config.toml
n_experts = 64
d_shared_expert = 384
n_kv_head = 6
head_dim = 64
tie_embeddings = true
init_std_o = 0.00466
optimizer = "soap_variant"
beta2 = 0.95
lr_head = 0.00439
seq_len = 1024
Below are experts of layer 8 (counted from 0) of a mixture-of-experts language model. Rows are named router (the router's row for the expert), up (a neuron's input weights, with its number) and show model dimensions 0-95. Each number is 128 + 24 x the weight over its row's rms, rounded and kept within 0 to 255. Numbers have three digits each.
Before each expert's rows: a language model's description of what the expert responds to. This comes from a sample of Wikipedia text that the model never trained on.

# expert 25
Location prepositions, directions. Geographic connectors and compass words locating places, such as in, of, north, south, county commas, plus table header rule rows.
router:138121092163058153128087138101108149124132077100145159110133126148164096132105136118106093112158104155156114155110109115084134109119136152144151136155138126103175100103112102104149119101112127164133103125109172107134145135114139142152123110137148138113086161132125103103160117169114107110
up1:121116116153169091160131117150116132111118109143135127124089141061140135125122119075132119170148130122119089097104141102130147131112143170160104133182128142091091134125141121181132139145143176116097101122078171083123127098089131102158124163092123161161119107108125130167150152111125124133
up2:121141155118162085181121146131134116139129107137156146150123080132143115120095087160124139122160105109103145118154094132118087180126111114119148092130152120147089144142154094099152089101174137103128130141135139156112157148183115109152067140129099152115109132110171110125113144118094112099
up3:103099159166133112142095195179099095134128127147161086147080110111132105140179109119169144127144138095160169123112106132114151116162114152125154132139180143129130106106114147117126145130142116158149138146113122118146095128156112159156138129122113142118145139138154130136141106163175128125
up4:113127125110125148149125131136135131120100124144128167129152152154126098141163095076081162086153108121145113153169167121106145126140169097134160165144130123149155112144126131125170102100124141127123090094159136130106110097110120130140142131124163169131117118169114148103093113097154126116
up5:133103128142147119099179077110145115122133112118128112142155106157149160144115171108124169123151143158112144114124103136159166096126138121070149102115154126106151145185141111166084169164169101112170147130164152096155103142111136128085090164139138088118148145171080106148082118161149144115
up6:127144114090146124124166130101090157160120101157102164114135104090125116120124105080174124083195113097199136064128134155136136115142109151155135128126105120134143162167148116070110126151107144102106150128141129094141166128129122137121136159085137116184149110108154127143117078075132133119
up7:139111140153178130138132127133125136134156113132162170125128090119129115115071120115133171121101077178122090125108127128109135159090136130154095136090132128117162116147171148120102157074139109072143140097106113095143157151094122108092154116138120123125162115166113126131140129133136150097
up8:138149173103129068146119162106123110114148093128145122100105168142169099119143123140120172139133051124147096113115132146081135095143121147118121137101134143123150141115116128108146157161152144154105104135123143137153149132122128116192150112109148154196127134132132129167154116158154187135
up9:123152101111106131111119135138145144143114128124167134100136092112126081093090147114134113185130094112157204150148125118161105107154136127144150132136118098110127129153148089190127076103130110127147069094138122116151089182125131099060121082125160170098171139131119136149122138117136116153
up10:099126136150154145168112125128136145088118172118150150129096095118181126131115136140177143144072132162200142125139095137094147134157108123122161111121150091179119114104107126143140186101110110130132144158155130144193117149122138110116153117152120131148171147153115117083088139164152111065
up11:137100096126175132148152112133172113180088109121136110133130102116171146164072130143120131097169147120136150160158150162154134087116151118112127134130144106102086124151134140166135151095129133145106106165113148083152130122147154144093117123114141100159089123148131161164113091132141109136
up12:107138087111124152131150102164105135121132127128157132145114119140129096089143155122132163155118148131148098153137153083128121094179111116150115109122074134108118121126171139110130090126139154147161109129116156177122141131118146107103109076097157086131172101187128161142132144112137102105
up13:137094112127146090119135146160148123104089122133134118138099126087174096136113119130108137139127141142143139125086125141093119152161178159125128143081112106131140096156124110158117102113144145189106117117098116110104095121111093112148135172092132129120123122088120134201101141153109151125
up14:135133126099136136084156120094131131140152146145186113125096124069105064143143121108110119147146105121095117150120137183132160138094138121091135163174133094112104107137129157178105153139119139109133086159102139119133100130073132103123121111148136114143132165091117159146150105117131128152
up15:093169145086118149131175110117099122094146059118121112136142155117128154129114100112083148112143141155112107121113112096131142134107164149072109129149156152125155136141132175149133146137133119146143140130101118095145116141145120154154099111151152127112102129113074102131109103124105142132
up16:121154148131118130123103133162124100104107129106109115146100125139176098121115144109144171099100123117139163143093130090159073173139150156106074105102162170086115130104137114120093149095150154153132110124104142129092133129115108136093161156079137045138137129130120122127120144142186128128
up17:161162079135109112123111137091219122164135123108089081162101137086142109123130140126129109145161129131152127127099142130094120120146103135145115098157147193125115117102151138128073102125101101103127124138098124124139120113108161092149106154156132133104103150135135136096096129127200145172
up18:147156102091109154134123139110105178109143127133139114123100092181134125108141162091124127153119161133146175149117163111138117142160135120154172133118106072118150081146099134099146144135086162115149120124142115132118142137154145131098097084135116116142141104120131109137139126106167123121
up19:119119120121088156096172088159156110137125111125132120127078150141151149146121111133168129086142131089132120134145093151115140109095138115154107096135096082101154115132163127136133126143122129137145160145118141093156116153124134141114110147154105155120129147112159146124153151128105157141
up20:106140121114116135173141187151132103164130143079125108121136118138115123097132128150126113133152087124180127112166099107071124145147135092100153110111139115117124097155130107096152166136119124184121149145121129155130153121179134089118123099145107140142135116137097152125112120170114126104
up21:106145123107133122142150127118089128111117115093142190105111126141074072143128112114144137126126108121086130150092116150087148145091115117111101125142189116132127133165083126156146111136157133148122098172089143141180068146088102134132113118172140108118132104136138125173129115119164150108
up22:133116092123133180140126130098111089098161106106123168195073112126119128130138126115105160168077100149123079121155106130114101156125148106134161131050106113143145101114173147125094110114159135123125124137151139129145177168177099180115134153134140129149117127141117133125142120108123164114
up23:132134132157159143129142096132136124143094138123129152148119094108156140149136148150119115089146118140145107129104094134051145086167121108054119112144090115126148100168117135141119108167135140125102129132146127123153156145133173142148133123185106139124113117138124141148091134138148163141
up24:115152121154111147138101126098132153107115130092183113126156150091081127126112137132128158119137100136126157120118094153144128119175139135137100094126119126152166174136132153114120134158105127112117096141119155123198127124133128153125118091083106116129164122141149146103126123116081096129
up25:116141102120147093152151134092110109132122148143191157132119136076147087128130128077162141120136122129132174130122126126127099115150155105142112133132149136127174110144111135112130152119122096142152093093100123118120114153174147128141124125108145096093130136089139105145189128123112142103
up26:075123138131111158124115156137126141087106088097166150116084118092123145151141129141134126112146154158129137157118129105141127123135142132093125103125137186122182088098140104145111108084142120114166086117134121136134120118092128164113117131149142134124092108106129129172113084133168159134
up27:111153142148157111112109177124137161141152136135157101124141134158147174097158127145098146071133121114119125123153116143156138121104110124107115127121136138066156105127164103149125148142109142123175098151136086098113116180090121120098151089142142159099141139126091173118127131104181127106
up28:089089177108113132128172136119142135137161135142122144129145150164133175159133114090099115118141137150193099145104118143129114125130139081126144130117139152127153126157142124134087086121108126171129125139134161126105124129137141100121148101127125129127129111121123169092102130165135091134
up29:099170122107146152128116078135100171155140135092169128117195113124122123145130119119109106129166137156172081096111105142127090142152131150142105156154092121149147160119161133124119124105090140128120121121171143142145106135153115167105154125128142147116109135128137123155120153112130148202
up30:133133127108151137130136188111128123142112165115132148100116170092132119114167120163149127108114151089124137160094154135154106127145118109171135149148150141140098125152131127098117127112118138140142106147094136143148137109134115146083152099092145169110142129127097121146102099166129106160
up31:113135181101166121150129107118124117128131145090120127112122134087134088132109129112138148157077116119142136183089118105119114099118143139188145101143159143138095099129137129128128141133074082095118085076104131132104173107110126097136164156131152141152157157135135110122181113142131112110
up32:092150106073113120130101114095073087096131091121145159149149136136139095132124130119142142096153145093099124113130133122149132181098106126107095114121106101102136116126128099159133123152106133138123087158106129117091137155111142090136085149144103127145129103132092138115130150153198128139
up33:120118130167143129130118107145132168126111053136134159115127104137145151179096127129156140180139101128071125134145162123120138108111109138125122126130128175155190124124131130131109163121141091145148109120116104104138147119145114124126142142167130143155143158138066129126102111119107151160
up34:160153158103134104143091083091117151138149125127112146126168113135145119152136155148119123126127135117153092114133117158126188104114109122162109123134113106108116081107125118114122128161133102110143114133195185074159142154094139152139122122132129135106130121099132116108144108106154150092
up35:099133101142116146130101138111209131113104083186143105124145148139109150135143143150112097107153128111129119115102124096125125167137163148097121115134097125147161115147203127081144126103119110125133110135136145084152177139114092141140131138134141138118161094078144125136137106116110163162
up36:122137174169143128096121160095136102153140121112124180135122104091151122145148152122133167160152130158152111103128131094163111136103129116134123126098160083124104139141120123070117140152144133129122094147117167146139126145179132129119096147119091106139170109134105152117103120130148108111
up37:105127163144177114102068145126114128110086111064169129149172133104136134101116158120105140151129139112110146104134085146100127122185178100135145140150135132135144090139120125094141109122133156109157102103081132151123133118142115163137075105139121165134132163136125129178124149165094151131
up38:127143105104140075130152116129091110123123150122150118103080114122168095101148092076104145138142167126105075116133130133109092124116116158141143124134129095115125127180146117150136127094148162111142131115126150120121171107136092168143093115134116120167149092143122155164124157104145110161
up39:132114140174134111155142147081130162128141148086093165135147121127124122116156107115095136102140192141113145115104095101136151129113140121139097135167105144165084129105175113124145125160147135128147116116111138166106158075144126109120139147099138152078153153132086069116115116109107126113
up40:135173141107111104092132148103147139131097133118147106142150144128106142146080133115153156157169167059142083118092121106100100118102120153121098109118124129073154144110099153116116070127141119141126129130131119094135150149087153146096111113109160111106131141120131115096129112147113120143
up41:129192123157163094124114136147141130091113149138159104092153160097121108106075142127125108171133120143170116093113148132100130084091099146115080111156141116104114100120139112126130102136133119192132144132132156140102164129080173110125142153124128119144154169104130156139121149091121113158
up42:109106115123120097190124104077092119161118142141123118155119140137152081163119082128138122121143137116124099142107139150176133124104126139079187134139134130130144141137131150106142116100138141135115101137184153077165107142164141129140203106151157121113142098146087088147124118158124141162
up43:131124120137113151123174129138141118116138174118169136122138143145105117123118114103112126120154162106095112168127129113120115190082137110105108129145090088173119150147143099124096137146153156122111133113143117124107145142130114142154153144081155106110147160171117200128126103085178160170
up44:105116104131123122154117130111126133102119145106133159125125134157145124105121161149103091160122135110121105122091139177133085138137156144099134109155148102125103102142145127106108159140141154125085144140154145121140147156108122143119108137129118131116158147130095114170176114110161128098
up45:105193110140158172167093141146110113175155157111086155127137158132137132131144103135115104145129128112138130148113093070142135144130124154111114129086150092100136126128095147128127125127130134123077121135114153132102110115140133138161088128149128101137143140130152134131095130144094140111
up46:132132053157123146197138149132130147138147119102172142105123160115107161150110135112149116109127152162159138141099161136145153113144109165171112134164128113125116142147095117099177139172162129114102142120148155126122081154116154132131149160121110127079130142175101117112110149095150107084

# expert 55
East Asian name pieces. Romanized Asian name fragments and CJK or Thai byte pieces, such as Y, ō, gy, Chan, Hong, kanji bytes.
router:173171122147122148098159185133123142097126118154107137134135121165152128100116173163070115126140145128108129142092145113120130137114156124117142095145132087130146142125164127100110118131088081127135137126143151119135120157112113123108107143148126142152125151125139124137101115115125106147
up1:133120107095149139176126144150133197119070131106133157145136110141134103148125105113109115124091147111105118131131129117119095156095135171160170146143122130145082119119122106122127115128113147112110154140132122092141125104117118121147142113103155151087101169088164106152123135121122157189
up2:167104076114107089151101133115157156125113115123117106129158132120141146151117114117141178131160147147089086107133116141142121155084118167136120103103119098104115111088141121149128146158150140125106156091131096144094095160122149127118142089143176101140162150130111140134124101173131129146
up3:167142115143130105107108171133143123111159111131145080134140104125133145103112139094175144130138134133110131145085118111077109180098168151123147140147117116162143124121151086093116123142170127073093143164078163129151092148104133094160079147142104180132127122137122161116126102119151074128
up4:094100112118124082138169161141147109162126119164107090100112118129161115111098126122142100148155149107086113085116124129132108109092098135096154170151142089161160135083132146131127189135112137141117126138107126152167176122139099108163100109159093164147130127133125155123102128163117126080
up5:141109103157166170185140100130162175186124125181126097204109080135128164113114125101151123169188122137112108101108136085138134113118084131155127142133071117124126170116141142096129131132132129099123120136164086095143105139088118098146149147133099154158155142161121109127096114099168137141
up6:146126100173163173093144139113132140148130146110129102146072086119092127125046124115127120127096121128115131096142083108094124101132133075109126130149121093130177172083118175112120130110139110071086138134115136124179113141124149112103114150143110154137083086130116129140094120164129089132
up7:122171150109142143131146116122113142167138127155142126128121101098140144059124130147133153114172120137123141146121152105108155103118150114122134124123142153163128051156105162156109103137121134122098091088128090112144138125187132158141132178121123150106145126174172119163115127117084110115
up8:103104129107118130112132123112105161125112115084150105123163142120143099082121136150140155120160128106164157144117127139126148137134153085084153151199145149138163096130172119118140101146101115108124156104141131095142131129133110160146124133141108118092106146149133125120105175132136121157
up9:186131137168154132100131139108148158124137121165119120154129149131148079086099131105120115133127134104090086150159106123135155126128115121129103145122093121089154157116119140082106106165115097138095094117136113085173138110100141116101144116153154127127128137138137114133146120132154132108
up10:159128082117122162156139130101151122119131118114149142167144108154167139122142087133119121154117108153117114102150085119092117114123136149084142099118126152156157105148080153154117146088108103157122112112105132140154124148096111128146107141151108090129118148078139069170112163123101110147
up11:121143146146146151173147119128123149112167126128154106077140120105112136177121075126143118142147122080137149105112091143140177134101092114099166129131127105134166110105152116124149174096176097128168119100132088122122148150135137109131105129119135128150165163122149178158128131127142109109
up12:128087122133188136134115143156140102095155108084111137132118092125120128177174120154146170143155113153176125159129085121133148104137083142145141105097137132124169086107109117088086118147083146091167114115098146162126163124160140134163148114143127105110109109124137141142121149131175119166
up13:095170143111086129080161140161122104096141166112104126099165171135139100112102118119127152116103114138099121135120139158147154110106101111141095154166125134109137122119149136126105093151119122109152146106083169103117160132140139171160101084097122112129098152190129092135125124149115119133
up14:114105133138120127108147129124115140101135080158138162134165109137110095159156151085110173090140104122116123119148131094099164177121160122132168085111161139140124161115098140140163141144137094094162134079123091144124096102153144151124125106165171104122123120126139130103109118139135074112
up15:177157123174119169133120167139087112110109120096130125142130122136129131110118119135120084135116135132160155112123104133153125137120135101168134121125106103117141144148140144109123163136142091088117114148102138143154146133126164130096073124135124120116143106148111121124122119126156138132
up16:123099072158126112124137128104174141132153139117128105131140135148155126114081128180130174136169109168135144159123128121130095133120132148186118145122137067083154140148138124135135111126147122144139117149092105137125121132158140149130136158084145140165120055127140114106127130125116132135
up17:110195122135123130116130121132090099132157107116123100137141129148139105144131103097125119155112146126124100131101137160123146103095156144130131123133187113137172106132097131104105130126113129159156113156126095143180077103124108083151137109145102161146094124136106122174142128127136146135
up18:141132090086144140125127164115163124105106157107151130111126130147140127155095112094114101114136117082131128139121138150168162152131106163117116120185119151090134118147121128128138097146123182164113145150135124101116142071098152145127143128150150173156091095102143085171126126126132137156
up19:124141110140121137123139127097131057102118093114130150113127123121170111095133139133134134133142161130089157161142137143128095100145117103113151144122124152144098147150122175167089111151134135099122116119143151117167160117150113141176121136119126172090153109089078134082099150099120165124
up20:152162127146147107117185126138130132117101119132123114126144172173127111178142171145178141120133056173095133105093176101149136122120120110135083147157089131121142107130123086162123125159119135156128085127165145099160169104123165130181154112105180109130105111138104123122096136108141156149
up21:127156106172155091129117102098145145115191129118156130110128145152126189135117125109117145122087113084123133110137109109117109063144109139107102143094117144137156136144094151101110156125130131161135129107130119090125146155128160104109108148125164130124097132135141112129129138121138152153
up22:129134123130128141143154109123150166127129131124153168135171123119158108091140143131127137099130141163150083146152118115117144101125149102121143136111117117144133128129130135115127153106103170123164119128123126126119100133129128127099123121103121094106128109127114130145162134130093154154
up23:140119163167150151139116120128139143112093137133146118135092132152074099146158106126082122128137146139116171154116113101160163121151167194132144128143110093127125131116180121138132111141169173146147199108147129123112108133120138153143127143151177165148126185105123143143143147121161115168
up24:132155098115126082087160143128102114130097117056111151104168102136142123134126152195111141138170146129105181102092079135142139114119149167138128112138116142103162138171111115116115109151110124135171121140083121118129131184153144180116099127124146138139116167120142128172101136127150148113
up25:126099119138126124139118145145085088138096123140089166092146143120144140153103111116151111114127155150111154127108115139156139121120160156101127136140102168140136142125169123107155137153140099138137148115119103151061126140135104088144162087140133125148137135104097101144129147141135102094
up26:118190142120133123156088128149100103135126133127140131140112088141100178131159189161073105137114168111128122132096094168135192146126134162160125136149127147130183142088156125103070138138146144094116087132169163125163151143133103130106131136133118106136188103128137083138086127105148092144
up27:075125117154130132133158136147109104132132118104069131102145092093155177099083151110102127151130133145107159120147120136121112116116145165133128096154117133138117108142105120135105139152136115098132122084098138083117131149113128133097151120091101096132081098104153146117126140149157163089
up28:107133148176099116099113132151147127075140115081071136118096120129170116135133144134109118149112149103099118141109118134128136144137118155137173164152154121123139109097090135118155136137133101120146096200096071133149110156121116119104117140100081102114101112142105115117119109155112115133
up29:122143103150132117141139124133087089166102168152120130146203102136094145140133082129073131148153103133105091117132124133122142136137154148176143107142120150166163142165124134167164121116086111139134099153125129094159143111159154119134165125118093150133141158093115140114088135119125110096
up30:145142124116139121124170140144094103133121137163106094128172154139106120129155105123120113189095070154109144148148110125087117155141139149087101158133117066116115109092143098139119116148116085147125119105123128126151174107104097157142125126124137140150121112114137173115096169163148126081
up31:166139095140141105141096096137162126136156128116120095164113079131104146096182112150110132138127081128131140146111147155152138165098106150123149166135147094092125150127111104161152161108153127123113144112128131144142137122158130143111103151091155119154084107169148145121115099148134105141
up32:070174169109157088113080103132112147113118102092132151137145098110142134108134130099080170119135125121151162132085115154125150136080120124116138141146121146127167118138146136153130121179153080121104087131116151125124115129141108141164148143145106110174093161152121101108113150138131164130
up33:098152104147145133114171146111106104137119129092137096059098132185140158134171141139135107110143101113119139143126134133127119097125119188132144163131127173112123116122140127103128098151131116108186100146132117131104138141141123134122111155155147140119134122086131142134122154127132107160
up34:120148150168081155115080134160100158133141082119105162175150090128134101133127110108157146160148116121139157107110128153142161114144107117119165161132137144082145141182183139147097147094115106172131104116092150160087117124148107125136161091147115147134072147195094144118147162131135106126
up35:073129108139125129157123147112162125106125117177087168121136168142119131146131173087172110146135160140134118109127123132088096123141120138152128124123137123107098180141161136115113131136130112121108110131146129130109097122101114121127143123135079140121137082101134138149120083101152107117
up36:141133127106118129129109131138111172142169129114104078128163105075134148115138119101124149132173178151105096146121099179131084107135101133125122131146087113157150133143171114099099154148133115117153123142172132103148143104145146103182103154134115144107109085109082116114120139153148123149
up37:129146131120119121152154113161124194126146096154141119082162129135159137147129141117103147104101141145103129144086138130120103093153100092099150123130166086083086158112104178136126134151139140133210157110120088109133128121158140198129123155097151185135145135102112096108145119146149107133
up38:113157103114091117151117104150089105107122134134141117187124172121146112125141115164127151119173118123127165102081162108095138136069106098131126140116127119104134133126119182110141142155146127103091138128083136115116094134134149104130132131147077131150135119078132106128115178157148132118
up39:158146134128139109136132116127144099118088102103122117098122120154135130127118150117130145152089119167139156151120139128153101140128139156073115083128125119100123156129204124143074138135136123118102137126079122127136131134149110090127150146160172156078119127121115111098147130136136123132
up40:096124162150152124153084120146106138094133106146170125125149158116129131101130149167105109129144118157126136114103102163129118121132109117120127122102106126151088103153132132108143099114124107101117128164145145138140204142105156129136128105129165142110125133106142176167130143117153171078
up41:090107106144142099143141150129122120126123086123130147116125113161125098137135111158100095168115112138100091152137143091105066137143197110099104081135126132069162115088084126137154119122080094112143107150148155129128146156137088082160127141103144112114096110145131110164165138146122157170
up42:161110134128121157119131147145119152154093181137149144109141144149145110083149136143116100156157102120151132118114104145145132118103121122140107117107142125094096128124148079101153145108123116094157143111128142136155136162121091133105092120098105098168175167121141103125125130098107119147
up43:145118137128103146088115142131175100127103119147156138109169101131151155156086186127116142141121117130088138109131136107096143114093101102119104125112118129130159154094141062110091123130127095127157135139127124138129152128126146146140140153117070159156115153147117141173123126154109152123
up44:141154164125079111106132120097117120130102168138123103107073123166145113103104147098146125117117165137142112115158098114172142148149131115126146118141122159135114139139090116123148099139098067109134101117110138133174138124128094123116115153142088109090135126159140094147126163180124143116
up45:153125148135149149154155121134138133095137140162108120123116126160158129135139133122103157100143105132120108153106141115086158104122123153113129096147117143127134133118158070155113161133088164126161120089113140125115130119110118136117103126147167118096138131151083115124117122140130127188
up46:118137098121128118109108132141160106152141082135112146115142149138105105131082163138105106125152139099122108147126140116170169090137148146131116153108148106089055103121136181134087122110156121117144144116082112142155112069106135112113102113137089169128149108137113166109129133096107113152

# expert 52
US places and institutions. Last words of place and institution names, mostly US counties, states, cities and roads, e.g. Greene County, Texas, Makerere University.
router:130172103105110147129109114108100099173111119089110111136130093149136134145149117076088138141163113142079107164098145116097125177144088111109123125167147119110142148094178130144086128105132123127141106143112189166101109138140104121155119167090144116146115156106129106160152087119151075081
up1:112182156138149152120154132122149108153153138138124125073126161091167155143117119107128085098153120140158193135126146147117116123109126135107119116153145117109140182143120143154099112114121116119137096122130158117141105114093116156109098123173146134125159138128140118111114095058171096134
up2:070110167156154131096100132158144177141131095122142140105123096178132153123133148142145094103149113152148131111156064137167130165127175130177142136159083129128138115148101114113095166105137119096172133153134120106087154119155115131148115191130158100133137129156132133159128155113128101142
up3:136108164129143126147101107113082126111130118178168135177166139116121112111140094138117134090161138139098134115130103158148194103129086121068157158091100130096131114117123112101166154118172104134136134110155131134142149167119112166130156123100141129100142126108114099140141131104120152127
up4:122129115116143113151120115161143121140137179124131142115197136125147169136170110148115130155119125082162167113133103076134129112142120113157123163126133122120158083118141097142173136134095102174147095113152123116123142083134139128120124137082156128111118110130156132142164123110085133178
up5:151125099092118086130151171171159139096151100099121100178147116113155091153100105099142103084123114117119174163150110154114093110139097145111151155085099142088113123114114144142158093081090119153125130124150117127107137116124143139106168100115121104137102138124157129124124144163156117130
up6:136097129112102138062082119136127101152159142115146122084115156168148111101130095102112161111142168119128148103155171154086121122086105090164094125111148074114129128107100100102081102111118125158085160131123162132135090118117159100116141140140141120162122129163147165125136089105080130124
up7:121160095091149138129152092143119135127088123149135084124110119142127108127141154123148125133106158118116092185117144143112102097118124096149155162161155092124145147098129111160122147102130120144125128084107112122148130142117108111114150111180144140122110159181106121132103162162127130100
up8:140125110162094106117116114127136151144081133127075121152101127136165137149144190118111128094112102090114131138131140162130108067145142152167125147147129129145138134082116110127133097125113150108119100154150124095096139152097122114153126127090155111131152133143127124116135115128111163119
up9:116142110129114077100128135150097106121137180079124127097126134079136180119148108133183110070138105084126112140119150160165104127082112112134106081125077109122159143104128166084140136131154092100142116159121092125112150095141127107123152126124121098132135173135092096152164087109171109139
up10:106129146126124140070127132083119084146139118145109163140140129064135126114100112133109120140125133114138097111115124139112119115088111120094128122137145112063114121117109095173151134101146180139135100179110182165123087091131140075137120096158114134122112140128116135155113150188121115112
up11:161140127159124153098140129173137148104119165107143152130156099152130138130079100120088159120109137105167131100173165126103126118156147124118126175124183178143127133136141119142112132138100130129160154111129097085136080159088140111089138143117127141119094092101091108141130117099093126147
up12:129181087091143138098127099124130112123139148088151093094115116134164090127135133153132101127139112120131158164103147120141148117136109120127164135135153095150096132123109098138103125133124088106165120116149140111141149158126110147117116122099148140099130137151162121121167111121144118130
up13:115181169177123112146098117153089089130095136094149117120115096125152097148144105111134160100135143119161131145117146124130134156134093112126121112144127118095130147137147134123165169139150064118103086075149116131121111125113138086148130070115101159113115113131142110105119116091142145129
up14:072079111152107139140130132102141148157123083158119178112134103137121160140129145115119090110149123141104081094116131144171143131090142109123120137129155152126124155128148110111103137103115138157179132152133141140162140141126122102167122105160141149152091094162148140114122146126178137158
up15:113158118161119105158130127115126139115119075138091113138155111183113148127140120155160116145148113143139143130130090101122158121118119136098116131119131153166121133144111121113109126122124085156092150133136116164086122056130131098160165159118135145140165117166126113124104067118135106147
up16:080127119121145165127135153109120183125091098158153137079154117115170117139105122083112102114088111160121126139108096098093161144155119160094094160107097093099119150145120142126109102096155072117129110122121127129122166130085129116120091106142083102147105108077152116164105114175111126130
up17:090155152106171124108111093115114141190123105107150114136160114102123141107131122170118114132149140147091164104148156094130137167149124155095081154141102123136101103124131112138125125142116111144182132122160118123105113091119155118121093155120169115144163099154095102165095116122118137107
up18:128135099157136130106111107141105140149114119128170132072081149151111099120147130135091149090101129121105135112138111178106100085131109123107150128129130113129140130086150121133096168118144145166131100139112121127119091114112129143141120117101136100151169123108129120122136078133121109108
up19:080156129088076160140135120122117139113118143098150096152133157168124150106141119101142104151170101147139137113131170128108148120117129180171131126159103176105173105100184059126123107140147107120112136138156155134112136136118081152156161116092122138125137162113126104133122093092157159143
up20:090164144129155104113111095134128134149108138176131141118101097120155122118117119114169117161157133141122151128093124116143076102106136206127078104135129144089169134142129123142117162148150107132144135133179166118108102129115123158132141135149139114129148154128119120142150093111149093126
up21:103113079140116117134133112114146132129105082135183146122130130112130156089096139146112084114163129158112187145109135126169097111127112100122137100145125089100161150120110125119097109122101139125126142145147128135121170140139095139145157124121148087141133131127120122150138153138148099112
up22:109112132124111104126121141158065112132118146132067138150121132166119161124115145151077125129100159151064119112180150073123175143070106131157145149103137128122124131148113142122086125074134161133152118087126131120102126075113190145070164157083151156164160110127124163121164099186136144132
up23:152154089119124105149105119095146132166151062114132118123150112151118142122154127102158148112135115163131144108096136107112147133147112139133134120103166112129135151120113126111131099126133131092122121137153074172150105087147124139100123161173121118094172085127166140164126136104177150137
up24:087101125133104130073129117095116167105125115112149117172141100139157178103114142146123076162131171135110182142096150071136132091142141105175123128169131112136115158104133105131119110125121150120119090104148101114122068163125132105106150152127130162142105145147141124138153154121122158186
up25:121085112124097120144163110161158149162083171136104144095163166171122133131146123179136103133118126154149090128158142194133123082096111094158138096095119154099136135124156102133098105155107124138088087138098136136127125130131102119150139126163153112133148125130130095168154161135118139115
up26:096096122161117125147095144111153135120125129057109085137124145161141140135136137109157134126145144087116108103103121119084061130148099140083098133127141103147227119087120136133160097138107122121111137130107105145136165154132126148099133157165137132133153123159125117121130134186082124103
up27:113119136134139101091171104139111095140102147109123138177125137166116143147148105148105099168127146096126107153129153155131098156130142106094150108130084100122148153175167093113130170136128152112111143113117133121150175109113109110155134109110172146184130148144127155107156107081105141148
up28:144121148156145096101113138108094143115132124099118176112135126129127115100109140126135131154157086075145085102075142135150124105124070168118127161119140119152139127100111135168101137130118097124119164101159120099134095126111150120128128103157099117102132193144131120159102101139136131126
up29:119190095109165112123165109132094103134129120105100116162094108149162102132098139090096082112120143116173134132142094071107172131163122131101098133117144181134126157145150090112088127086150149120123100106145104107110146111133139135168163112157159119121138119149149116124133092175100145156
up30:145092096150111076101139127134117120125087113121114135103132086138133148070137131108157140141106150125132125134116119151151100087142132106120139108161128126115154110180133088095146119092139094116149143098170117131138106127103127172131119095122127133127140163071144122109158144049142129131
up31:154145112130158147192127141113144117127107145128078134106141115122115158110152130080180075149139144093138097165146163120132119105135133121120128119148115135104115118113116104142124127080120103149143125123123112112125131127166150139128137137134142130150155142114110130144127150167165117120
up32:162169141135124123150150118101131125146089158124107139089122120155137133155125118138136161130140100167099153088133092087120128121141158135111138086113142085137159162157180138162119133094130097120093137146210154117118070102119135152136103162155116146150167107122133130140138153121165165127
up33:132121144115059167114119140112094108151135164128114157093163123094132072134163165081136143090110111098086099125145113109133118141151118093108090172103087111124133110105161148138172172126091127093120102165135117115183108125109149110126153139162148133146071126095119085112087145129152094161
up34:137150087111127113150138145130121146106103137112169137149167123140140093126152147118134130138112133111161109082139122167141119147106115094069106108129090176133148094137140128142138123148135122131142117149093135125118093122132136122097140095135158150149130131133144107138127160125152121146
up35:127108186115092128134116126101104107161120098100139172181125167112133113049130139121123126081131132133156155122120085125097148118132153155113124125142119089129097127152139116115146112137106121141106084141163142157105146158162157097133093155137137093100090105132130115148144078123117100144
up36:155139083132089151078119126148146152115147154079141131118107109119145150174136133108140219118099113131121128140155150133133110121124116148126108151144103146100106121130116138133123138164138128106155104186131091095171117141111124128127136162132105090092134140116131105147097097112142093050
up37:141140133130149133170151130135144155101162123057122091117180117148111147146184113131161110189113099126112140076070165143141130156131146138141153179105121119128106130138135132117127123091087137119132131115087150115162115117106160088125093145107125125126149101134159154152130124141125125113
up38:105135113144148134149105135130133138115145121050159166130118112102136135099092111119136129139064150211146142128155158127091111184120114164107088155133123109139136139174139143114113107160112178156124101172129119144111114162156107110087139111117149104101096151138129127091093079126147171119
up39:135125118132098103093093120125093127149146115123163171135153124154158120096074113116148129157093114117141143119086137160105150125144149112114157141152110128127143149143135155128095128149120116116129158123141160093113143135096087168098149147117161133081156079099127080159166117137136150099
up40:120180133144125152132112142136109124113139108086174149141155117149150144128142128125090161152129121134192089158135118130125125134114126142125148123102128145133145111109128123103068146130168124168129104162138126132117151153106087131148147154106153136134120124143136135096128139138139140093
up41:103141094203142039102147126135107135182117127108163147141126159136120128144139149128161157075119128127084099128131102119117168176108127139136132122108104113114122132124115129135135152117131137070139143124118140090110127147119101115155148110101122091149070101116121135094110148162164154093
up42:121118100107139102106155113092126119181111107099115139137156137156120115143102122093139147127158118127125152175106126165135124105157119140102120129148114148123147121150152139104113135141120127109145158116132139121106132097110102083161150116165155085093107127103083154136154172126135108096
up43:138124104105186118131106113147164126173123107105141129138098112151131180126129073106108123145129148149125093165097096120150100160107124142106134122131109124154146137130120120122116110131113161085164120182130172134129140141134130097128130092128193131167160117078117100078151115123130120074
up44:101076149149178131160130091166069104146166113141127127138145129102187125146176140129131095140100112144132156157088123103166116125104137135100126138189130137139120120119154102127096136155117160144158133155134135145129126113121151120134149115118078128119133170121079099146098094129140145153
up45:143116103120175131152088116130123133123131111152123124111138080128100134120143138089128150069116104133140141127120111126117115116088113141145156121164128116098146125165130155096080140069140118099133130128131109205158084134114107151157116150072111097156109145137131098163136115143153117130
up46:105149162108099110119164143119124118102122105086189175154135110114131139118122147109111123138129106123091122168085132138162118148180107118157102104130101126146164125126123116166114183111117089119167119105183112102109143120109157137081135129113150091144124108093141162114167107109148108101